config.yaml
router_score: "sigmoid"
shared_expert_gate: true
norm_eps: 1e-05
init_std_o: 0.00569
doc_mask: true
Below are experts of layer 7 (counted from 0) of a mixture-of-experts language model. Rows are named router (the router's row for the expert) and show model dimensions 160-239. Each number is 128 + 24 x the weight over its row's rms, rounded and kept within 0 to 255. Numbers have three digits each.
After each expert's rows: "comes before" lists some tokens at least twice as common just after its tokens as in all text. This comes from a sample of Wikipedia text that the model never trained on. Tokens count by the router's weight.

# expert 9
router:152132141118098138095172106142128126123134140117156151177141155114112149180142123130170108122163137128097112150071157129109132161134112111108141124158109151112130168152147134081058152102124089081128110131153102102151071155156120120136143127
comes before: "s", " of", "on", "ment", "ing", "ti"

# expert 109
router:172090134114064155078153101155164140118125118120177136142130156153145115176152095124154113119188154148097114101096103175151100104147108140183137121149097089131138160120154164101102136080136116082114132120128095137166128139148119100140156100
comes before: "ed", "ing", "ion", "ive", "ment", "s"

# expert 126
router:148144127143091108101164099144120108114140102173129185137153144147108095159145146142136092123127137139132105127060144157096118175145128157134123159140077136144124168168108151096112130109123124115122130142112120130155101107129111107168129114
comes before: " the", " a", " to", " his", " in", " with"

# expert 71
router:128154133128127126091160099150117103134148126159130125148174153130125114151146113164145113148157103168115097150105142210144119135131149170090118168164095085107142128142153131094105121114147107137133091155126090170132114117134103115127122133
comes before: "\n\n", " The", " In", " He", " by", " It"

# expert 91
router:132147118129104135100192131138108125118169124134129162149143126135113110174113120129178110169114106170124124152102165129109177124118101188148121155130111096129127134109114142099118144124093094107129119125156120134115089154165097123139151100
comes before: " |", ")", " (", ";", "–", "r"

# expert 72
router:175116146147107160102135130164143156107135141154144147164131125114114121159171132129114112137163124153125105150112140142121123140136113164163116140153084129108121148133106134085136150150111122111117132130142047116152097154144103127138162132
comes before: " was", " is", " of", ".", " were", ","

# expert 84
router:158149100159115139109177122144068104111099157147161143155154149135138145165155129155159129109134155157114133153109138163131148101122120159135141123175104099119135124117136107126124124126101106136100105171131078132153064153157140104140150129
comes before: "=", "-", "The", "In", "19", "A"

# expert 51
router:121165133161133150057150093137141076146093142120115144190110134106116123160156137119132107108107158148094123153117164156119145166090138154118098131165097107156143133134115137120098159118128116098115100131132074118146115158144142100123167088
comes before: ":", "|", " by", "-", "–", " office"

# expert 57
router:118145106086090137091161155160132120124110116129114144146167123135124128169161151155130113114180139162114124154102143142093114160154138158168115121154093144140138142111119148115118178113113058109160117122136102103135079134167125142122135107
comes before: " |", "=", "\n", " is", "\n\n", " was"

# expert 58
router:124103169121124084072136132167157136127126134105140144165128120134120117153166122125160105120152157170121121141098148151120127165153094150140136148148080126142135132103117123120102174107122114086111094136133086129151084143151113116139154112
comes before: ",", ".", " of", " in", " and", " ("

# expert 52
router:123128147153078154126167113117125093121121101118123156178159106142087161158103114132155098121211112174130120139080112153135173142125131138119071154132117124117126177143115103084096137111091120102127136139090067130136105135107123119155119109
comes before: "\n", "  ", " 0", " 1", " —", " 2"

# expert 97
router:108128122148127090097166120179118133133145136141151154185144116101121149168129139152151139133111128148126165149098136180131113142134118166169127148154095080118135143098137158121101115109099148090136101141123089155137121098131109132183136131
comes before: " the", " (", " a", ")", " 0", "^"

# expert 74
router:128110099107120120108187142176101113112125121125164133134138126120126104180102098165143071115123131138112129139119138133113128124131111157130108129129144117142194137133120136095100151114075135088106097107100108160111093158145119130129129120
comes before: " |", "%", ")", " (", ";", " m"

# expert 14
router:167160142141093143074147122145129114092118125131146160181138161116174113190132095157137124108149124124125113154104156175126164114141137163152114101118077128141129122101149130123100138115126130132146115134146082121125091151157102130141147133
comes before: ")", " |", ",", ".", "–", "\n"

# expert 37
router:097157124116121117092143102181092127109107110137112150176163142117108124141110149158171070122102138147114127129099153165102112167110095167140121163149074107148124154115141110120106132075104097096146140168118102147116108105130118096150104096
comes before: " the", " a", " his", " their", " its", " an"

# expert 108
router:121187141141102124072183115102084120146123086128121154131145165136132095155120130152117070143153120154133114147120152144141148147138102127130111120155109138126132150143110142117074145145127133134152102113140078137168107147152095125127139101
comes before: " |", "–", ":", " Cup", " League", " season"

# expert 105
router:128154137126144164080160113126112139126095134135112166132155114098138107180109150153134097126134140170143122112143156166144141140129100128158106104172098138151139134093108130083082121114135143121148087127126054115155132152124156105153125129
comes before: " |", "|", ".", "–", ";", "0"

# expert 64
router:107105122109065095057129093156120130092131132109146130139138141141142101162147145139166099123148137160107153128094118174124098116128133147145150152162092131118109133148114119087098132099116132136139144140147091101121070100139117101119126128
comes before: "s", "ed", "ing", " of", "d", " in"

# expert 100
router:123125132105140129077131156142102107139069130139159141136132136089150141201131098125130141115196114135117126144109154187139138133143128131126158114151082114148140153139160153143099132143113087114154120108143077107125101111168072119140155077
comes before: "-", "|", "ivers", "em", "erv", "se"

# expert 1
router:136117138113131125108175112173104098085093128130135133144142133110147134192093104147114124099132105126098136158125134124119141117116111143125102092120088119131090126115173131119119124084091099121104174116150097121137077130165113119123153103
comes before: "-", "1", "0", "s", "2", "19"

# expert 7
router:123121139149097109086171116155120144114114138110147164163132145132112120181083128116131089102169140117121137135123132156147158183132124143154105100135116104122127152148141157113089158105123130140130129090149096106158119136145123091133152118
comes before: "|", "ed", "s", "d", "ing", "\""

# expert 96
router:159134123120111123108182111137093125088108120156133164162146110127162111170119130136119122120168167131111119166090149154128124131138109202169109128146129106149160168092151148091099150136102100086109129131128120137114117127149138139156139129
comes before: ",", ".", " of", " and", " in", " are"

# expert 69
router:137170134117090118101132101120124107083127124146138134144167107116138119180130082179131115120153127131107108139117119153140150175165101178162124138152119125116135132108126134115127126131147128097103119141129092136130093134160094136095149108
comes before: "\n\n", " The", " 0", " He", " In", "N"

# expert 10
router:109128126112074134108135131168092146114145110155161115144132142131134148164149148182128117109160103148083083161103105194137149133127122163120111131166112112110086137116089124083108108113065122109121118145124092123130133136142104095158145125
comes before: "\n\n", " The", "=", "\n", " In", " He"

# expert 35
router:126118131107107141072143134107126121083111128129137154171150120149148135160133135126139115106174146136090094162119163142140164113104113172158120111164140121145176150111132127100095202107143098102103143132142097159111129144173121149142190119
comes before: ",", "on", " of", " and", ".", " in"

# expert 113
router:143110161133088119067120127139114110143113133125172130136133119131120121160122117124146116135182162151113111152094131168123124116159117130147132142128117130165124128117121151096098168136105119112155130153134066149133077172170101114121155094
comes before: ",", " of", ".", " in", "s", " and"

# expert 11
router:131123129110135123066126095122097124148122135183090140154182115135135114181120108103143150119171140136101142155071125154119133165098107163146142133141107115141142155144163105104098123123083081134117152152138115137106084115150134107109125117
comes before: "=", "-", "The", "In", "1", "0"

# expert 44
router:129154137117121149121113115127098111155147088155149153152159126119121119190127137142133131090159137160146144141126085160148127113151108144141127121142101156125180144097129100100101150114104125140153126126131106141152133157176103102131160090
comes before: "=", "\n", "\n\n", "L", " League", "The"

# expert 26
router:149139097104142177086178150098125115103093132134153150128129107112120143184085136163120104129146136162087132110101114156129127148099098181140084144137078143180141125117134101094084177127134142135153112120128073138152115183122121097142149136
comes before: " |", "–", ".", ";", "%", "th"

# expert 15
router:089161134115100147091176141148112134118106101091125156145116117118141119153143095159130159120116139121127140170101130159120135138081109142132114154187086091151151117164150126137125152138125123119113084136130077133138141124139130121118127129
comes before: "-", "|", "=", " -", "00", "The"

# expert 82
router:140117127130125149074119115170171144124144154110130158179177125136112139175151124176159072127140150145116082121104129146143139147099108155139112172123117124151137123099147133089071127116138105105177110116075108118112136126149121112146137119
comes before: " |", "°", ")", " m", ";", "0"

# expert 67
router:168087132133075130093144123194122158121134129106174113139169137148108098195128150168125086132127128125129122165108134153125153163154138172146115099134120121128121129118139141123132158104083117130110123120081098130125146140148116122165181129
comes before: " |", "%", "=", "°", ")", " ("

# expert 66
router:119135118154130150077149136125110102140110132114135160156147138122091117211143116138129106127155131129168140157121152148115184143165153133138083145120108125128112140151145110055079114118101090143099125130133098123151119167169111130132103135
comes before: "-", "|", "S", "ti", "ent", "ss"

# expert 41
router:167124133133111162077120105118101107143120093154118144152122137103125111208138107122138126137121107151121112152131130150067160179160087157133145103130080132145117120161133117127113094122107101098120097127153075132163106138153072108140159121
comes before: ")", "–", "P", "19", "N", "C"

# expert 83
router:145132124139110096089135108183120153130144100166136153159130107104122130160138125165146105130166114151119116185121114162120132128122125147130105151136066099141133144173104100080133124114116133130153130145118104120161105144131114100135166125
comes before: "=", " he", "The", "\n\n", " the", "In"

# expert 125
router:134127119140111129104123118162085137111142157120119141145138110151122139172150104148139089114126151153134073149121148155080151141112108179134132112150114151110099114068129174129110141133117152117161110147106081152167120113161134110115137101
comes before: " of", ":", " by", " in", " (", " for"

# expert 30
router:140148097108130139093136150141123102138100131120120180151130118129137135170127119166159134102153150097096098130104122173139114110133113137108131099127083076098149144143113145101092156124122114113118115139148102116150080135136128119141152085
comes before: ",", ".", " of", " to", " century", " and"

# expert 110
router:140134136139097167112173121102147098117113139150152146192162101116116146142114104117150108114198130165108104159105102147116133141112097155145142114148094124153132097152108134121059125113088139077158127107129080122131124161145127126130121115
comes before: "\n", "  ", " 0", " a", " 1", " not"

# expert 119
router:132114114142108129063157132137137133145148120149101179125150122124125135180140135185120113116142125136080148139133177170093130129150097127143134163132136106125109138088088122096099163119149120086151114149126094125127117147128132093141101129
comes before: " |", ":", " (", "\n", "N", ")"

# expert 13
router:129153151128088123065137138139109124067130150126125135158205124137125116151124104139120088119161156179084145116077123147095144148126145161162108094139112139127135117088124144124111165122097101138153108124146090109168095121160112117140142109
comes before: " and", " |", "\n", ";", "–", "  "

# expert 122
router:137100108155109144074162114138121129121102135120124140113187158118113096166163145127140122144129129119134146171125130163115134171143137153116116153122101142152171155141109123104108140133133133113146109152152119093124098118138115104147138106
comes before: "|", " that", " to", "ed", " the", "ing"

# expert 92
router:139119124133137102099161098172094119125106141142159152147157096099152102163122100175124073130160133147105127152110176129115145129110084124145129103145122110141147093138137152109120135153096116111169136109109072116127067117148125109136103119
comes before: ",", ".", " |", "–", ")", " and"

# expert 117
router:145122127098118140110138136157099142110120151107122136138123107117146117157140101140149110137150106142086092160121135171106160126138103190139128179156129111156153113097102167115098185116102074077152112152117085124142108136118099092133148126
comes before: ",", " (", " |", "'", " and", " was"

# expert 103
router:167160138132101138107173124147107101126131114154122108142196136116134161164089128131171138082160153172100108158105128155105171167157118160159128116129086128117140143154115168142090141103100104123142143124129092153127109123153124131120145126
comes before: "=", "The", " been", "\n", "In", " also"

# expert 39
router:115137126113144134080155130125125147101106172089130155152165116120099128166110138169144117117150159158106081155129176156110157156125119147130083137151107144131129126092125114112077112121134132097129109118126092128127125100157119115135152089
comes before: " |", ".", "|", "″", "–", "°"

# expert 81
router:102117150133113143086171109139129115126143148146130123147132100163145109154135127143160064136121131169113089143122113163124140163129120147091124123141143082150179138119115127122082136112142099119146123106142112152134088153152108112143132104
comes before: " by", " to", " in", " the", " as", " on"

# expert 61
router:142127131147116121104148144125148106128111113124112138131194125133130140158139106171139070124138144187092133132105130153086118161110111162138136143139084106160135100130141140089127120097115096138138113156136110119155107106127124137156101096
comes before: " the", " a", " to", " his", " in", " that"

# expert 60
router:148122104135115138107157086118106120105121131126144149130169124129126138193132089137135078122151127151133114149083159158135138145134159143186123114137087144142142077136101121113117102155092125123124149160120089083172102126175096089154122097
comes before: " |", ",", "–", " /", "e", "}"

# expert 93
router:149108125118115142070137108162133147117112095133159151136189121090124116155112135152149122133127144114134173162127149150106137137096121178082113139169105084127112110131126095096113118104104121130108121159159084175132099111128143126124148120
comes before: " the", " he", " a", " it", " his", " later"

# expert 53
router:154139091140096152098175128141142176090140120140150110183135103156105156186132087146149114139147133112123112163108148140093148111146095159120100137144124130154148154134129136089100159106082081119146135144111096115122098119164111105134149129
comes before: ",", " |", " (", "'", "e", "t"

# expert 0
router:141141149136129127076153096152131125116133130123131156173121095134131131157132101161134127117118141145128107127080130131106120132157090166134116132146092121148206163122114146130107137112123149125110155098134097162194084147130113126148179107
comes before: " of", " a", " the", " in", " degree", " member"

# expert 3
router:133122160133103124045117117148103136099145144134157149150125114124138117162117134117134117111160158151111144158057096126153115117136107157135082126142104121102149163092115127129079153116126135107131126121147062135130084174111127128111175116
comes before: " of", ",", ".", "s", " in", " was"

# expert 42
router:125135118124125122084141141160097112090160115114137155133159133125139133169126100129127114135126127117110103138108159148104138178108084170114134142132084136145182149131152140115114146098100132109135117132118101117162128152138084111120152095
comes before: "-", "|", "  ", " •", " Team", " Candidate"

# expert 45
router:109167144135131113106136101151097137107107098151148163167154110133114154146117117136182110123119129144139153132094136210114115149112069138141092163150079132130128162112140109132090155099088114069149167149103084109145088090148141097189111108
comes before: " the", " a", "  ", " 0", " his", " 1"

# expert 88
router:143134125133099106084115101172107116087103106131141172157106143149106117164159145140196162113160150135112098142106132183143131119160144125124110149129093115098131148133156155104110149102159122116137093126129090117144151140175119100153118099
comes before: "|", "-", "=", "  ", "The", "ing"

# expert 19
router:144123128140102134088134080135107122103103100128151148147153116116131123146141114138140152131138133142128149118088128177095111158123114152140125149126090127136138123111119123111117164123122141115168141150154084118177079144139119127164145115
comes before: " of", " and", " the", " who", " for", " American"

# expert 47
router:120120123150110134088195167143119114135098125123101123164176135145119126175098129139123108143134157149078156135139116163109136123105113162122107128136110110136134126141137122136070109114106101119126139165121100137144114139130147112114132102
comes before: " the", " be", " have", " not", " a", " his"

# expert 4
router:124126139099124175109149108154119137115123128143149140169146123150131155172162147104144085143149175157075116178091118153133127127127118160139106126137106108111160144139107142111106142128124097104132100141123097137151120120139118117136165100
comes before: "=", ",", ".", " of", " and", " in"

# expert 34
router:128121134112089132078139104161088115129096118117157146157151121149143145182146125125146127126149141132124117124122114151124142145136092142134125135137077136135134144110141146110089128114167107109156108158159066155173106132155105133110126121
comes before: ")", "\n", ";", "–", " ", " –"

# expert 111
router:099082147141131136084140136142138126101116138110123148157149122127111124152119089175138060134121115126083105134131131174151120178131101174096132115147111079170116170132127130078108149119143127121138110143122079126150121137131109084152132096
comes before: " the", "\n", " by", " \"", " on", " in"

# expert 101
router:111104120101067141106150101169069132103116134148110129164126140110129203183128120140128115107122130127149098115130128153120144138113132159130092134173097123126106116144141152103097147116095110078123108155139084133165107140173128137101154109
comes before: "s", "=", ":", " as", "{", "se"

# expert 54
router:165131130139145131095181119158138107124129119107104120111159103153134159170121158143116109115150136137074131151120111137094132149140102131110140112156120129156166120134116121113111130125070088092127136139102098161146115151145094096157106082
comes before: "=", " States", "See", "History", " See", "Early"

# expert 80
router:128128162137104148057142135176169150094141112122138158127147140107117154170085141154168124117179140148112131105104142155137132132107128171141112120163112099134142105121133111095071188107115111107139131130141072134165101123143105051103123149
comes before: " |", ":", ";", "N", "iti", "O"